Below are experts of layer 9 (counted from 0) of a mixture-of-experts language model. Rows are named router (the router's row for the expert), gate (a neuron's input weights, with its number), up (a neuron's input weights, with its number) and show model dimensions 392-447. Each number is 500 + 50 x the weight over its row's rms, rounded and kept within 0 to 999. Numbers have three digits each.
Before each expert's rows: "mostly gets" lists some tokens that are sent to it at least half of the time. This comes from a sample of Wikipedia text that the model never trained on.

# expert 26
mostly gets: " album", " Albums", " albums", " Label", " Billboard", " Chart"
router:565434466580464575509419457445493482491483533550492485474447590507534440447509446420420471503475538396532428482448489545517527556501471534508479452496461488567515419553
gate0:485484469378533492519509530422461436399435495536465540497539384477561468507444579568427505470504604546502472548520504499523478465474480424442476471518474516556495449401
up0:459527460456468570444499511455532512529472541474469479484498428502514462534427441535463535535528630471526476523519389552483461565458546496531521439377499576486523410421
gate1:618478449581465564507584524468504488464482532479465609578476457402544459393583466466438559503489485552483421498533681488451542509487514489537513539480559523560497489471
up1:468548558477458452431484525594452526456458530490532503386457485438512525537519508501455527491488450494419539470495623495435465533406489492570392468506446452555456518437
gate2:546495492447446479446516484482462441581432490515468493425548554530536497600400508459567450477542525419475505605449485502471484495553564535447461527420562520478525480631
up2:405474564483481455627478513496452493446530536485471476498480531584465453487496457513481547570572544476487514522478486438438475464429475486521433536402565433446467534524
gate3:446404517530488543476663523462461512494545508494577466506547467527447612542497471502504529630490465484539588534538470480525537501421531575554503465462574504558512556532
up3:508496543547438472431517430539424495406568425465456535533439517549454491347550538480489528561479456433559527527536473514528498453435439541537518444418583447527478449466
gate4:470520509589394503518439399531563496628552503471461513532490567501517537473413453504587492503556416497534498433575543543547441489495490492514474419537499527412528469497
up4:463534483453527484454468589471534499516450466442436487512511536464409591520497525494418550513462391552495540521502542495489543533571401530464493572526486512447548474402
gate5:546449582560446442545558506415474575459431458474580509460507613502488538506542523555505468415450519553503450467479510543498471565533476432500474539486551452502540492516
up5:441524569470467463468459498417505534514504537529381481428426586530509582584582456583489403492478547496504498504357537532431567459477429453445602527581512464392508456617
gate6:516446415442493315582498464425459481603450458536542478575556494518610438389528604484527506420471442633440467415532522534537437543568523460491553482574516578564529480514
up6:498483510505538395455523376481526492481534491460515593516556576537614450470505520481525491508470477481581483506592524586540540572579477676492588493543556455484512452579
gate7:516490536528515507545574554447556470485534575443423500432487489524467438403424617500474443501484465433521492495487488527526501499487482493538500546467432601607432528551
up7:467506460543494521545604562450475495495524524500551508476478497490515458516575589508457601465497506450485505525470460545513582538424504411413490468392498564485531543504
gate8:476503539481540551563516511504531545439476605523425425466477526503449469524467500546494523534562526423541508496404454389524422530542431528549552536520432502446505414436
up8:467501464455526479487526544533586515476404550459363371448483585509392461579417481506572533454489515542551509461441507490501399615481401495537521559453520532531391406393
gate9:467522499484554545527573536476569488472553516534479554484499498515511521484469557470485532520522439586517454557544495441498538503486429431492558546502519437512416496495
up9:545537473483494625442504470544586529409544484470432562528496429531531541514474516456538489619478404503535498516563422430496577500461485489494552497531481468504535456508
gate10:470559589446518487521504435606482489464470452471442533454546554502510437433564438451550647496493496504484547551427424557459460505601494485499512488477484479403475407520
up10:549465550546421538499496411565503483584457432512403507448545553442549495529560412461536610551543526445556473524393485537459422540548414508491482555477430401443428435541
gate11:588619454570461603398539584482481388553440481391577420470338481540405478481480588493489515442455521454444454490492469577473569486512528447488578492495477428515478491515
up11:480486515467456490425482519468405543487447520508574513431639590584540503442457579430576427534547402552518579554494570539484536492470574443411479470507442501508479498500
gate12:448593536466533482492615541493456504507495480397495494472481491482524509496504468515535468502497495397509489616512432459454435487460482471525437443383597491492528452453
up12:422568499561490467584504535469560500438456494413506570496489543526521515446480453487492545479512556458459536543472492527521447500428497472490522428499555492568495461498
gate13:505438521526392578592510502477389519480438534537444535504503585493484435445486497545478494505460468545511491621393542485409501458432475507485473522457380593494595522572
up13:429453447546494466449433531510418415468463431529457432418564511473419457483524397509647509561563469442439522527480506533455442572402462444531530587493551474426497434547
gate14:477503502512503620486553511535405602549484500526482556557421564442572442463502482467445529492484520593494581557478481461514471421357464418462469468543428525454594600503
up14:543503538538466457471536514571516407500506483540631477624477473517476498458462453580529471470402471489453508501482457523466598511550533554539427482429601542414456611447
gate15:502449468460531518430405486481516519528472504549507451457450494563565567447456492553470498573512473492569473383540560500551632563482411646397478454519569495441548448481
up15:637497469509513487533492403452507494492501459510499551487454416608535415539473537551511446552531466470484461496551548480541525567494521572426406501528461510499459485527
gate16:495433443413441536531512489488460467502519444517516543408506534506645541506524507488472565540568597485497459550553506514482470591468610520397406472534463528505509431508
up16:506545553493560523492447452577433473493447464487426473521498548551435509482444503531509480505566484450501486508530413542482540480474522509473507451423541583472440335457
gate17:502513510510444513435450589502506470498442575505478524542485587510437482556411558480535451510322513429520486546569562465453489518461493525574537550470398515492533489515
up17:602530571453515490447555515547579545554433530495583516549488506558545497520567640491530481457480365434454503517561526494460496531481514502505502493553464484612516570550
gate18:504566513614523570469552467450568480511554466615596586468506470513519513520533551505537439521531582527506503439513554451525505574416517500421467476572532476468584507469
up18:592581483536465477581503493541578495504514448539634548539595447422421549503500482490604467490600486444458562490483541433465443425449503422381509438545530531535536473466
gate19:598481471574428489483481539458594431488438522497510511442526534499496592559447421455443491574466509439495490518471539475541487477525510555568527503486438467466478487416
up19:419563561533539462536493608474509451549380531559419465551500496487568590578588489453531540623523521441503563541482490447508492549543503462491471446596481488462508509554
gate20:546493504437510442475462526357458524471487597592419491555489452493480499578535518500521516544550553491521526508383520517417477493531466450533540483542439534573519501454
up20:442493564523548485422378438515534489486477484601438556486424425580423528471509543482517620466520531482490570476506523550528466522479409507478573519476522470502429462437
gate21:602495443485512424432577483467553369498459585496515468490417454495488479461492577507549363451512430570494446500538531476521453444548471456492475482505502547521469519464
up21:548500515473478505462565555461608497436388499474460503425433498489502546503427500592505419486535501422494507484505530450523489583510471441504490492471575558475458481519
gate22:553523458536506521542574493519572507531538482516558600560489571493421556518509516541521513509441436458507503448558513553438516540494482496428500619492513577405475513502
up22:523502486571541560603560550568516486473545502471456629505442512499459541537568498611485554510500452481631505490536567522409559532461468496506480544485501530395499518451
gate23:526457576459472504422519486509540455423475466512465520515437588463545476565531487505504495460505391517491494537481465447562527605480450515550457517446586467482527465395
up23:516455513500498565462490520497429440537447502549571551502525525506516551504426512534494503426537525521497541489531458494473613536461534438443455533385575513583534526495
gate24:487468508404474490439525462486531475435443535576559472440472504448470467532494511512447557539573553479617522501511411635493512535394497466463516467589513508455485447422
up24:511449512644458567517485577597562532450573404590414534506458496531556481548515477561516505481538657504441526543410500456558585486457438517502541521468506450504517610502
gate25:546526555432426394479488458557413477551492488500466493461481496540464461484482522408565469488493550439505523534492514486503574489495527470442505521478614488422457507476
up25:572511451439415396421511463483412501485503418453450453486571525484442444516514518492516446500512572469524511500513466470516506569521538509524481491470646494427446421504